Weights of a small mixture-of-experts language model, trained from scratch on English Wikipedia: width 320, 117M parameters.
Below are experts of layer 4 (counted from 0) of a mixture-of-experts language model. Rows are named gate (a neuron's input weights, with its number), up (a neuron's input weights, with its number) and show model dimensions 40-79. Each number is 128 + 24 x the weight over its row's rms, rounded and kept within 0 to 255.
Before each expert's rows: a language model's description of what the expert responds to. This comes from a sample of Wikipedia text that the model never trained on.

# expert 0
Year-final digit pieces and time words after prepositions or dates, such as 1'994', that same day, the following June.
gate2 [123 152 100 110 125 138  89 146 163 135 113 112 148 135  86 139  91 143  86 115  84 113 132  94 153 151 130 170 153 124 166 119 179  81 145  96 148 111 177  90]
up2 [ 84 137 106 104 121  85  94 154 134 180 145 128 140 154 135 138 108 132 159 159 139 103 139 113 135  73 128  80 134 119 110 114  97 141 144 124 104  85  88 127]
gate3 [119 133 136 115 119 130 121 114 147 139 143  90 132 125 150 139 113  98  83 136 117  77  76  71 125  82 169 120 148 129 155 146 104 134 157 137 109 122 170 130]
up3 [176 167  99 121  81 117 138 149 108 118 134 181 140 132 136 140 138 128 138 136 105 148 147 103 133 121 105 109 159 132 126 196 121 144 149 139  99 128 132 139]
gate4 [153 142 135 134 164 101 148 130 122 121 109  95 137 148 158 111 135 108 122 150  93 113 123  84 125 116 134 141 153 156 185 100 145 109 121 150 104 122 138 103]
up4 [143  97 128 135 124 137 139  87 130 122 117 121 124  98 136 174 110  88 106  94 154 144 116 113 143 149 132 117 160 124 122 146 125 116 136  95 139  99 126 123]
gate5 [116 149 155 135 129 126 169  92  92 107 111  90  96 154 162 139  88 108 120 152 180 123  95 117 105 132 120 135 140 153 155 119  98  74 100 130 162 103 106 120]
up5 [117  99 117  99 204 106 171 111 122 118  87 142 119 147 122 129  92 134 191 111 117 119  99 123 116 155 161 100 101  86 151 110 140 130 101 142 101 106 129  93]
gate6 [132 119 141 146 149 134  62 110 115 166  99 136 136 147 148 120 168  96 123 101 108 117 169  97 131  99 131 117 121 117 100  69 131 114 163  85 134 155 116 118]
up6 [141 124 127 109  86 139 127 121  90 112  99 130 156  91 129 166 126 143 104 148  98  83 141  95 110 108 123 118 102 108 144 100 108  90  90 124 148 165 147 172]
gate7 [120 118 125 135 155 135  71 146 179 124 192 159 156 166 138 119 136 146 142 160 114 124 127 105 110 123 152  99 116 164 145 130 119  91 104 133  83 130 136 119]
up7 [132  96 154 116 137  94 137 138  97 136 132 145 139 125 148  45 132 195  97  90 120 117 138 142  82 116 137 107  96 147 108 149 106 119 116 142 128 155 164 139]
gate8 [152 143 132  99 119 159 136  94 105 140 108 131  89 140 148 148 119 124 139 138 105 173 121 158 154 136 153 121  78 171 127 169 106 174  71 118  95 133 155 151]
up8 [133 165 113  99  73 101 135 128 129 158 146 140 130 155 189 115  95 117  88  99 101 119 102 122 118 151 189 135 109 105 117 118 157 140 141 123 109 105 120 128]
gate9 [135 144 100 152 116 150 123 138 124 122 130 103 113 126 146 109 158 126 105 131 127 116 106 135 134 139 129 144 122 183 104 107 130 129 102 120 111 129  84 105]
up9 [132  95 156 108 167 117 107 147 138 119 118 166 116 124 106 138 130  76 108 126 137 144 103 117 157 130 130 148  90 136 145 163 154 122 130 112  91 113 140  97]

# expert 60
Everyday concrete nouns and verb particles in narrative text, such as fire, back, bridge, paper, river, captured, lost.
gate0 [131 127 147 124 125 143 131 109 116 154  99 132  99 133 126 126 138 126 122 116  86 169 138 103 123  80 125 149 111 175 134 138 148  87 139 154 109  99 152 139]
up0 [118  90 161 142 146 105 125 151 112 106  65 161 166  83 102 138 107 112 137 101 121 145 106 155 164  99 122 127 117  99 157 141 127 137 141 134 126 122 148 131]
gate1 [150  86 145 136 123 169 124  49 107 135 103 150 109 146 123 133 164  59 144 109 110 116 131  98 111 136 123 128 180 115 126 102 124 127 166 116  98  83 119 149]
up1 [107 116 150  97 145 133 117 132 111 129  99 106 102 109 107 127 134 123 157 135 122 124 128 120 106 135 151 115 143 128 114 159 117 100 144 150 156 125 161 124]
gate2 [149 118 137 140 108  84  82 131  98 188 144 127 148 157 139 129 134  89 158 101 106 146 147 120 118 153 115 103  96 129 108 122 165  89 155 110 135 140 163 109]
up2 [ 85  86 110 139 166 116 114 106 189 135 144 165 110 139 146 138 132 157 105 181 166 156 109 137 107 143 153  97 160 100 167  92  97 139 130 104 155 119 100 131]
gate3 [103 166 144 137 159  88 111  99 137 139 172 126 133 138 157 159 161 113  85 117  83 151 112 135 145 151 125 113 154 120 120 118 111 113 127 148 142 122 115 111]
up3 [114 135 109 147 130 128 168 125 124 116  91 133 145 122 139 159  91 128 141 140 114  89 144 170 125 134 105 146 171 107 131 153 110 131 154 111 119 168 139 121]
gate4 [128 151 152 113 121 113 126 145  95 101 154 191 114 130 159  98 117 140 102 109 138  89 116 114 135 108  91 129 101 136 125 112 154  98 102 149 138 129 147 129]
up4 [ 54 111 107 109 107 163 132 143 131 106 135  98  74 125 114  80 131 151 152 112 146 130 144 146 114 161 134 142 149 104 119 125 126 130 168 143 149 133 160  95]
gate5 [161 114 102 114 121 150 150 116 138 146 123 140 137 134 107 137 117 166  78 114 148 130 124 116 143 150 146 126 151 144 142 147 126 132 125 108 168 154 159 129]
up5 [113 125  92 148 135 133 100 120 160 115 100 101 102 145 134 125 107 111 144 139 146 104 139 160  81 146 136 126 115 137 139 115 117 150 138 133 117 135 137 172]
gate6 [124 111 134 184 127 112 147  91 158  60 108 144 187 153 113 101 151 142 160 155 153 107 122 133 126 113 145 142 125 150 166 128 124 119 133 141 116  87 102 101]
up6 [155 118 118 117 118 137 161 114 153 138 125 121 112 102 154 133 160 123 124  56 113 137 169 151 100 150 150 115 166 108 114 121 135 147  76 107 145 132 146 146]
gate7 [110  85 104 121 140 124 101 148 120 129 110 153 139  35 134  87 104 128 124 150 124 145 142 125 129 150  95 140  94 155 129  92 103 139 177 117 129 129 177 140]
up7 [126 143  92 134 131  82 173 142 156 140 146 106 138 119 154 160 115 159 117 144 160 118 133 114 161 132 110  81 123 117 137 126 160 142 109 119 144 100 127 143]

# expert 31
Ordinal words and suffixes (first, second, third, final, last, 22-nd) and U.S., mostly in sports and awards text.
gate0 [155 138 164 145 100  91  96  95 124 109 117  96 147 176 160 108 137  99 189 120 162  98 119 153  95 108 115 153 138 106 117  98 116 135 121  85 129 139 111 139]
up0 [158 155 134 141 137 142 154 138 108 150  95 119 111 171 128 125 140 158  98 169 134 111 164 158 134 118 115 140 117 138 150 169 116 142 150 115 115 144 122 116]
gate1 [124 152 116 130 144 128 129 163  95 137  77 119 113 142 143 115 145 158  71 122  91 156 163 149 171 119 137 158 136 107 155 150 127 134 155 152 120  95 112 155]
up1 [123 151 111 142 152 138 123 113 137 120 109 146 185 140  98 162 113 123 153 120 131  53 124 135 127 138 155 107 149 153 109 137 138 126 122 130 112 123  90 153]
gate2 [130  97 127 175  96 138 127 150 124 136 138 132 126 185  95 118 149 116 115 123 138  82 105 131 154 111 133 133 154 140 126 159 132 171 134 117 160 123 141 118]
up2 [124 149 154 137 156 143 156 120 122 135 131  89  90 108 118 142 103 100 155 100 160 113 152 170 110 143 130 114 119  91 125 161  85 154 106 123 152 134 125  99]
gate3 [106 142 132 172 107 136 127 129 110 102 113 125 106 150 107 141 105 136 126 118 107 115 133 125 116 122 117 128 101 119 104 120  94 142 137 145 134 114 126 118]
up3 [165 100 147  95  98 165 112 111 157 155 136 121 188 172 106 141 150 139  92 136 166 141 148  94 111 163 114 128 127 111 136  93 135 102 125 117  90 136 132 103]
gate4 [143 135 109 109 134 104 128 128 132 135 152 138 153 170 121  87 165 124 117 136 129 135 158 173 129 162 131 131 132 117 125 135 100  89 145 106  82 137  72 151]
up4 [132  91 136 105 170 161 126 132 137  95 158 148 137 151 143 146  87 180 138 141 122 109 134 150 104 102 150 130 144 106 150  95  99 158 175 108 143 170 107 150]
gate5 [ 96 152 141 119 136 127 121 100 113 119 139 137 104 169 119 151 127 165 130 155 158 129  88 136 132 119 101  90  93 157 117 131 124 154 153 141 114 153 161 136]
up5 [ 95 125 126 114 104 127 124 114 121 119 176 125  96  84 160 161 127 110 148  76 141 146 134 179 172 137 156 169 108 164 101  86 123 148 149 130 125 114  99 154]
gate6 [131 122 107 137 126 107 127 114 125 114  96 112 133 111 177 130 139 141 116 101  89 129 107 157 166 146  96 137 135 136 126 137 148 117 137 112 100 157 132  98]
up6 [127 115 152 123  99 134 158 114 105 184  85 120 148 179 149 113  62 123 108 138 137 112  84 112 117 124 115 100 118 137 120 113  93 172 111 155 154 150  96 125]
gate7 [159 144 129  73 115  74 104 146 108 154 121 133  95 122 180 137 126 150 142 103 135 112 134 157 151 104 110 115 118 127 102 135  85 141  66 107 112 121 122 137]
up7 [166  82  98 170 161 142 120 131 151 106  82 134 156 143 105 102 160  92  94 134 128 123 103 135 132 113 125 135 102 140 110 121 125 156 125 152 119 145 137  85]

# expert 44
Sports match words and contrast conjunctions in season recaps, such as away defeat, quarterfinal, while, until, except, four-year contract.
gate0 [171 121 120 145  86 109  91 131  92 178 124 149 172 159 124 153 165 115  94 111 123 109 132 155 146 137  84 133 143 108 117 141 148 129 107 121 104 126 191 132]
up0 [131 174 144 136  89 140 122 123  96 111 105 152 141 127 140 173 123  81 121  87 134 103  99 122  76 152 141 103 174 144 160 136 115 170 139 127 154 139 135 127]
gate1 [122 103 134 130 138 114 144 103 142 138 149 131 119 146 177 145 138 104 135 141 106 122  99 152 128 162 134 175 123 136  96 157 155 149 141 169 106  80 125 114]
up1 [113 159  99 126 137  90 118 119 155 113 119  96 108 116 123 130 104 124 188 125 138 162 133 136 141 137 118  94 111 130  92 147 121 134 127 127 130 133 120 139]
gate2 [133  87 116 141 116 175 137 107 118 131 198 157 130 129 127 121 128 179 151 128 117 152 119  85 116 126 120 127  90 178 143 136 161 110 129 112 135 168 121 112]
up2 [123 117 110 123 127 136 146 124 123 113 130 110 129 152 165 135 129 139  96 156 146 138  80 104 136 161  81 172 158 131  89 130 128 112 169 159 137 134 140 159]
gate3 [168 124 165 129 118 103 170 107  97 135 105 107 109  84 129 131 140  93 109 124 109 112 144 144  80 178 100 159 114 152 158 108 128 118 100 115 125 107 103 174]
up3 [123 167 142 169 145 133 143 128  93 127 132 144 115 109 102 131 138 125  89 107 121 150 122 100 129 128 133 123 102 155 122 129 167 108 120 133 131 176 136 118]
gate4 [109 168 111 125 104 128 123 166 138 138  97 142 129 129 183 135 106 115 157 118  87 105 128 104 146 101 119 143 115 118  98 117  77 157 139 115 101 145 144 137]
up4 [162 171 116 114  91 125 142 104  91 128  96 148 140 108 141  86 135 121 130  89 137 144 105 115 145  80 155 107 143 107  89 117 160 144 128 140  83 119 140 128]
gate5 [ 82 133 119 140 154 110 128 101 118 113 122 141 123 166 120 150 149 147 111 199 131 126  78 158 155  97 110 161 160  99 141 145 112 146 131 146  70 170 132 141]
up5 [136 133 137 137 129 100  81 104 100  87 143 103 117 112 102 163  94 141 123 139 132 145 147 146 124 155 156  88  67 132 125 143 149 151  85 129 164 116 154 179]
gate6 [163 146 117 142 107 120 111 123 158 120  78 126 111 113 149 154 125  98 145 154 139 161 131 162 106 130 104 117 105 110 186  89 130 161 142 145 108 129 120  99]
up6 [130  88 142 130 146 131 156 152 175 124  70 108 152  97 106  74 195 122 115  91 113 167  95 115 148 103 131 124 119  65 129 133 146 109 134 122 137 172 142 137]
gate7 [ 92 136 138 111  96 165 121 139 125 144 133  86 163  78 140 146 121 116  74 161 167 135 153 124 142 148  76 103 100  77 126 130 124 109 152 118 135 101 117 103]
up7 [112 100 108 130 138 117 133  97 128 147 124 179 100 140 115  99 111 135 136 149 142 108  85 104 136 130  99 136 111 163 105 117 127 134 161 102 129 121 159 122]

# expert 18
Common prepositions like of, for, in, by, during, often after a noun or verb, plus the "for" in forty.
gate0 [140 164 153 141 141  89 115 113 149 115 131 147 130 146  82  85 109 158 120 137 112 132 125 134 119 132 122  90 113 117 138 158 185 156 157 106 124 125  83 132]
up0 [141 102 128 132  99 163 115 129  87 139  98 126 142 148  82 139 105 156 117 160 143 131 120 150 167 116  79 104 124 131 120  79 174 127 145 138 133 127 159 134]
gate1 [151 150 130 156 130 125 130 132 123 116 145 126 123 173 136  95 150 165 143  92 107 143 164 155 115 167 139  98 102 121 148 131 102 152 134 153 107 170 103 188]
up1 [130 147 150 148 138 143 145 117 118 106 182 150 102 101  99 167 120 117 141 140  94 137 154  90 118 118 120 140 102 149 104  91 111 128 124 128 163 109 135 107]
gate2 [139 152  89 139 144 141 151 158 114 142 157 142 113  76 148 153 102 128 139  96 131  97 128 117 134 139 126 134 146  91 118 119 148 108 146 132 143 109 139  94]
up2 [158 117  91 140 129 117 130 162 149 113 151 108 125  78 122 128 122 154 137 198 109  89 114 120 145 120 127  97 175 145  91 112 145 130 118 159 105 121 108 135]
gate3 [151 152 117 115 105 126 177 112 147 114 134 155 153 126 152 119  96 135  86 110 129 128 107 114 153 125 151 125 120 156 119  97 128 154 116 151 119 168 109 191]
up3 [175 121 116 125 141 153 130  88 107 116 127 108 141 178 158 144 140 136 145 114 139 105 131 125 118 136 140 139 160 124 106 123 122 133 157 153 132 150  83 168]
gate4 [145  56 104 130 122 120 158 117 116 123 173 151 111 118 120 198  98 127 103 127 175  97 155 103 157 135 137 129 150 124 128 126 148 100 123 131 158 120 129 110]
up4 [128 131 125  65 127 134 121 118  98 182 104 115 133 107  99 126  95 109 130 140  95 112 133 138 126 130  93  94 132 156 136 107 136 141 135 140 149 134 141 118]
gate5 [132 102 128 106 128  84  88 118 117 122 123 105 153 110 141 113 146 140 154 110 132 101 145 143 139 120 128 155 135 172  95 107 120 159 154 136 122 152 155 124]
up5 [135 123 186  67 102 159  91 114 159 118 130 156 114 121 132 146 169 147 115 131 140 107 132  93 126 116 167 164 128 144 151 116 108 140 132 144 160 127 122 138]
gate6 [146 134 136 137  90 148 124 159 151 107 150 121 125 133 121 172 157  76 123  99 161 145 171  98 152  98 123 159 132 116  87 138 149 102 124 102 145 148 113 112]
up6 [152 138 120 126 148 157 127 106  92 175 154 112 130 150  98 110 132 152  88 189 154 127  93 123 147 124 111 162 131  90 145 168 108 179 160 116  86 129 150 164]
gate7 [133 139  84 159 127 148 139  93 152 116  88 122 126 154 155 130 103 112 112 117  97 108 164 102 130 144 146 128 126 124 148 121  90 173 129 119  74 122 139 120]
up7 [134 164 123 162 136  81  93 126 123  93  97 107 146 150 114 115 126  73  99 104 136 110 126 129 106 106 173  80 159 165 151 110  93 134 141 115  79 140 162 109]

# expert 11
Opening pieces of Latin genus and species names in taxonomy lists and classification boxes, especially 'ag', as in Atagema, Archithosia, Subclass.
gate0 [140 103 131  91 104 124 146  99 111 168 141 138 140 125 105 149 145 187 126 140 129 126 156 121 115 115 162 104  95 122 112 128 106 135 133 145 141 123  93 111]
up0 [129 145 100 148 161 150  89 123  97 146  99 141 130 155 119 148 146 137 112 171 114  98 144 138 120 117 132 160 151 147 185 153 126 127 126 126 119 149 146 135]
gate1 [115 128 129 184 147 116  95 122 132  74 181 155 142 117 146 147  87 156  83 117 172 131 168 147 117 109 177 120 126 131 158 136 145 153 145 105 121 160 116 123]
up1 [117 162 137 153 128 116 117  96 119 120 118 122  99  88 134 111 170 137  88 155 118 102 126  90  89 151  88 111 162 146 141 153 128 133 110 144 153 106 161 105]
gate2 [168 137 139 154 135 141 116 133 111 114 139 151 109 105 121 117 112 163 120 109 126 137 180 157 118 125 121 179 110 125 126 121 133 163 141 109 128  71 139 143]
up2 [131 113 164 130 169 162 114 149 123 126 123 137 140 149 135 131 139 133 125 129 143  76 100 181  94 119 122 137 147 122 158 162 105 115 162 126  89 177 135 114]
gate3 [107 155 156 153 139 158 128 113 120 114 105 146 145 152 128 112 132 143 124 116 153 123 173 131  63 157 107 126 120 130  95 159 157  95 123 128 104  88 126 118]
up3 [140 114 126 165 159 114 116 163 146  89  84 111  87 120  88 141 155 137 132 147  88 122 135 137 119 126 150  81 141 141  61 153 147 155 126 114 159 128 148 134]
gate4 [111 122 128  95 149 164 130 114 148 138 124 122 119 131 118 130  90 151  96 138 139 104 136 102 129  62 135 139 110 189 130 141 133 145 114 115 112 114 117 123]
up4 [123 102 115 123 130 114 146 102 144 119 111 103 129 102  83 160 105 141 139 118 138 103 160 134 150 137 130  86 126 101 155 121  88  85 116 151 165 121 111 130]
gate5 [152 141 139 113 132 144 107 143 105 124 111 101 154 117 171 125  97 137 133 127 126 129 109 169 139 111 105 134 172 133 118 167 110 131 112 170  96 184 147 118]
up5 [126 120 145 124 104 126  81 117 122 149 126 164 114 137 115 133 127  81 112 133 171 120 184  94 137 150 136 140 108 142 158 139 128 139 158 114 147 168 153 113]
gate6 [ 90 125 128 197 130 134 145 116 111 142 115 123 145 131 110 116 132  98 127 143 113 145 100  97 148 139  96 120 136 135 154 152 155 149  95  92 155 138 174  96]
up6 [145 100 132 125 152 129 155  64 137 164 101 118 145 125  65 149 115 116 166 107 116 113 120 102 123 128 117 181 122 117 130 156 124 121 144 145  85 138 166  95]
gate7 [136 101 163 101 114 150 155 122 137 121 138 186 132 120 132 154 140 140 140 131 142 134 188 136 124 126 130 132 132 144 133 104 129  94 127  98 166 110 128  98]
up7 [144 110 117 162 130 144 106 128 129 169 137 119 116 100 166 159 116 104 102 125 158 181 108 107 133 124  99  91 133 121 156 136 152 146 166 119 148 165 101  97]

# expert 54
Quantifiers, comparatives and relative words such as other, these, most, both, who, such, known, often before of.
gate0 [119 146 111 121 148 138 100 133 154  90 137 138 155 132 114 105 168 154 158 104 135 123 169 107 152 138 155 147 114 106 138 140  84 121 109 113 130 112 139 102]
up0 [167 130 106  91 111 119 111 101 112 168 135 139 101 137 121 132 155 109 132 124  98 150 125 169 131 161 112  85 111 117 164  89 134 127  86  64 145  89 169 145]
gate1 [147 155 153 135 153 117 153 149 147 171 161 123 122 150 108 124 118 125 110 104 136 143 139 178 150 145 131 107 127 154 145  75 144 104  99  98  98 139 133 112]
up1 [142 123 134 182 136 133 155 152 115 163 151 135  99 120 105 114 115 125 148 152 154 132 113  92 139 127 108  86 141 106 164 176 144 146 130  80 139 184 109 144]
gate2 [ 70 142 127 143 129 104 128 151 126 139 152 153  79 127 121 128 138 115 181 135 141  90 124 108 147 152 118  83 134 103 164 120 120 158 136 145 121  95 142 144]
up2 [114 150 181 140 162  92 160 153 147 135 146 118 109 134 119 107 179 122 130 120 138 118 136 111 112 129 107 116 123 135 129 153  97 159 114 112  95 115 112 121]
gate3 [127 106 121  98 160 146 140 130 126 148 138 161 117 134 123 112 177 159 110 106 147 121 123 128 133  91 126 103 103  84  81 150 132 113 137 129 135 103  90  54]
up3 [136 149 117 146  93 152 136 109 127 190 103 115 125 144 149 158 142 112 115 150 158  88 131 159 143 146 148 170 108 102 125 157 101  98 119 118  63 142 145 154]
gate4 [127 110 177 119 137 116 129 159 152 130 146 115 121  94 113 138 132 111 129  98 147 145 109 155 138  85 149 100 160 124 122 125  86 120 114  78 156 132 143 125]
up4 [101 133 109 153 141 134 101 183 151  90 112 144 129 141 156 132 115 175 133 111 162 135 143 155  98 125 140 117  89 107 138 133  93 100 111 132 163 110 152 107]
gate5 [ 91 159 141 126 144 114 134  96 101 141 129 165 123  86 129 132 166 116 144 113 156 147 145 111  84 140 130 106 152 149 121 131 114 127 108 133 133 138 158 125]
up5 [124 110 147 127 107 157 171  82 210 122 126 135  90 100  87 111  91  87 136  95 116 136 133  86 126 106 112 141 156 154 115 128 132 126 154 193 135 170 138 112]
gate6 [ 88 152 125 139 131 136 112  83 142 137 148 132  79 173 167 100 104 124 121 177 112 108 124 115 158 151 163 114 149 130 121 144 129 170 130 107 119 154 129 128]
up6 [ 98 152 111 139 117  72 167 134  89 116 147 111 121 119 140 146 120 151 121 160 100 141 109  57 150 105  95 161 119 149 112 147 100 121 119 124 124 125 107 127]
gate7 [149 131 119 144 134 130 106  91 141 115 106 158 181 135 105 163 156 143 121 100 155 146 109 149 103 154 154 120 115 120 122 134 154 125 153 136 164 130 140 104]
up7 [164 140 145 135 132 169  75  86 132  96 128 159 149 144 140 179 108 137 140 145 128 179 133 145 137  97 144 147  76 161 125 142 116 174 125 117 139 124 153 134]

# expert 16
Capitalized surname starts and name-closing words in lists and tables, such as G in Gómez, state codes NV/SC, Stadium, Award, FC.
gate0 [104 120 151 137 156 115 108  91 141 119 125 177 107 110  87 143 117 136 139 161 121  93 103  79 127 120 125 135  99 141 144 124 122 117 152 167 168 133 112 134]
up0 [135 140 144 134 148 124 114 115  89 126 112 119 107 147  95 123 130 126 111 136 131 154 133 135 106 120 165 168  92 129 133 141 122  85 107 113 134 104 130 148]
gate1 [144 120 128 134 151 108 169 111 142 164 111 174 103 122  97  89  98 119 152 133 122 125 144 170 126 116 123 160 126 155 141 133 118 152 142 120 144  96 155 126]
up1 [134 116 122 104 126 148 130 104 119 152 157 122 124 166 145 137  97 157 130 104 139 104 120 157 106 138 127 132  91 148 100  98 121 172 134 100 118 143  99 120]
gate2 [108 125 104 129 117 124 105 146 125 122 134 131 141 136 162  96 119 112 125 120 117 105  94 120 107 185 149 126  89 150 111 107 130 118 153 179 113 119 153 124]
up2 [164 140 146 136 135 168 177  81 136 146 108 104 100 106 137 127 139 125 108 125 133 150 140 102 162  87 119 139  89 123 129 111 164 116  98 125 137 138 181 125]
gate3 [186  94 111  91 136 114 113  99 147 133 164 146  75 153 141 146 148 110 150 128 143  92 126 137 127 100 125 137 134 147 129 135 120 126 124 109 103 141 138  97]
up3 [121  94 102  90 122  82 134 147 117 129 116 143 130 120 153 129 129 122 164 125 127 118 153 141 126 125  87 124 113 140  57  93 125 140 125  75  88 105 109 138]
gate4 [122 145 152 149 133 139 130 160 126 137 125 161  84 103 152 148 147 113 118 119 107 117 137 111 128 154 112 120 128  88 118 117 145  90 188 117 123 131 135 106]
up4 [116 111 153 104 137 116 111  94 107 116 149 127 106  83 116 126  76 159 120 146 115 119 150  83 125 100 156 118 124 122 117 103 118 139  78 159 129 132 173  94]
gate5 [134 153 146 132 106 176 139 114  91 158 115 140 113 132 155 152 105 102 130 140 146 145 119 112 110 166 103 174 120 121 148 152 103 177 104 105 126 144 127 129]
up5 [156 115 113 111 140 136 110 117 108 156 109 137 131 157 124 164 146 139  95 143  84 110 131 132 134 130 143 141 126 111  99 134 138 137 107 136 118 149 136 106]
gate6 [114 113 121 112 135 181  98 106 123 130 150 131  99 162 103 126 120  65 121 105 112 149 131 117 131 158 124 133 127 123 150  90  97 155 140 156 122 160 147  99]
up6 [115 101 186 133 112 140 109 134 148 149 120 164 103 120 122 116 157  86 121 132 136 101  99 132 135 112 128  98 155 123 141 158 119 112 103  74 119 130 142 133]
gate7 [146  78 130  96 132 138  95 109 138 100 155 161 127 142 165 141 138 103 111 158 154 131 123 143 112 101  98 166 142 166 101 115 141 133 156 152 118 109  96 157]
up7 [124 120 123 128 170 109 132 138 149 117 126 119 161 158 109 110 144 145 102 144 145 141 130 122  79 145 108 111  91  58 139 178 156  94 102  95 129 152 140 117]

# expert 8
Number words and determiners before a counted plural noun, often sports or war tallies, such as two soldiers, 24 homers, 500 pilots.
gate0 [142 136 101 165  96 136 147 161 126 139 113 130 103 116 159 167 199 142 105 109 143  95 147 156 100 121 103 111 105 125 138 181 143  71 102 136 111 139 119 118]
up0 [ 99 122 120 127  88 141 111 175 117  91 134 127 112 123 163  99 135 131 123 112 162 169 109 109 153  94 149 118  91 124  94 114 112  99 122 105 138 105 148 114]
gate1 [168 143 114 158 108 121 142 108 113 142 147 150 102  78  85 131 122 129 118 128  91 116 177 147 163 179 116 113 165 170 126  89 118 107 120  94 132 123 145 134]
up1 [132 170 148 158 114 109 117 142  93 140 104 109 142 103 171 136 156 147 136 102 125 114 129 152 149 148 120 127 153  92 108 126 119 141 143  74 142  97 142 147]
gate2 [182 113 169 154  94 118 151 126 163 121 134 135 118 107 108 125  78 109 170 117  99 147  77 131 101 111 103  72 142 109 158 145 155 119 120 132 137 116 118 101]
up2 [112 116 115 109 139 112 143 172  99 178 123 113 138 108 134 135 140 129 141 131 154 118 106 105 131 159 123 164 123 145 154 121 164 132 152 151 113 134 140 105]
gate3 [129 115 132 167 142 125 179 123 130 168 128 132 169 100 147  70 153 120 128 120 147 135 120 136 138 142 147 187 118 150 153 105 122 151 127 139 172 153 127 124]
up3 [122 118 141 104 142 150 133 129 119 122 158 112 129 150 145 137 159 125 119 115 143 104 153 161 112 130 139 133 116 136 165 143 131 149 168  88 140 107 149 118]
gate4 [135 139 138 136 107 133 112 143 125 115 153 120 118 152  85  93 144 113 118 115 174 141 151 147 139 120 110 133 173 143 111 165 134 112 125 131 132  99 107 164]
up4 [129  60 132 118 123  99 142 135 125 118 119 118 121 185 118 121 145 139 161 162 139 145 119 123 104 130 148 132  65 109 116 106 136  81 189 117 166 132 161  69]
gate5 [ 97 130 131 146  97 145  91 120 100 150 121 127 147 143 132 119 102 124 143 145 123 114 136 113 153 142 141 103 142 122 151 134 130 158 150 132 136 146 116 102]
up5 [112 173 114  96 145 153 110 149 150 136  99 144 162 153 135 130 136 136 110 136 145 152 142 168 135 132 124 142 114  94  97 118 128 131 104 178 124 122 109  96]
gate6 [149 148 131 123  84 112 117 154 110 147  98  97 118 152  97 167 164 104 146  89 112 128 109 170 153 148 145 117  64 154 120 161 151 130 163 160 125  84  99 134]
up6 [163 165 147 138 134 145 111 133 144 125 145  99 135 170 191 116 114 160 108 105 177 148 134 144 137 118 128 118  89  98  84  84 139 143 175  99 114 121 100 146]
gate7 [185 154 118 139 121 124 155 106 128  73 157 154 113 136 157 114  74 149 108 136 128 165 142 123 142 152 171 136 153 134 133 152 161 128 110 117 101 154 131 114]
up7 [199 150 143 131  72 119 136 112 105 151 120  92 100 111 160 103 146 134  95 115 165 146 162 118 146 134 127 141 175 117  91 121 131  90 106 168 144 178 151 153]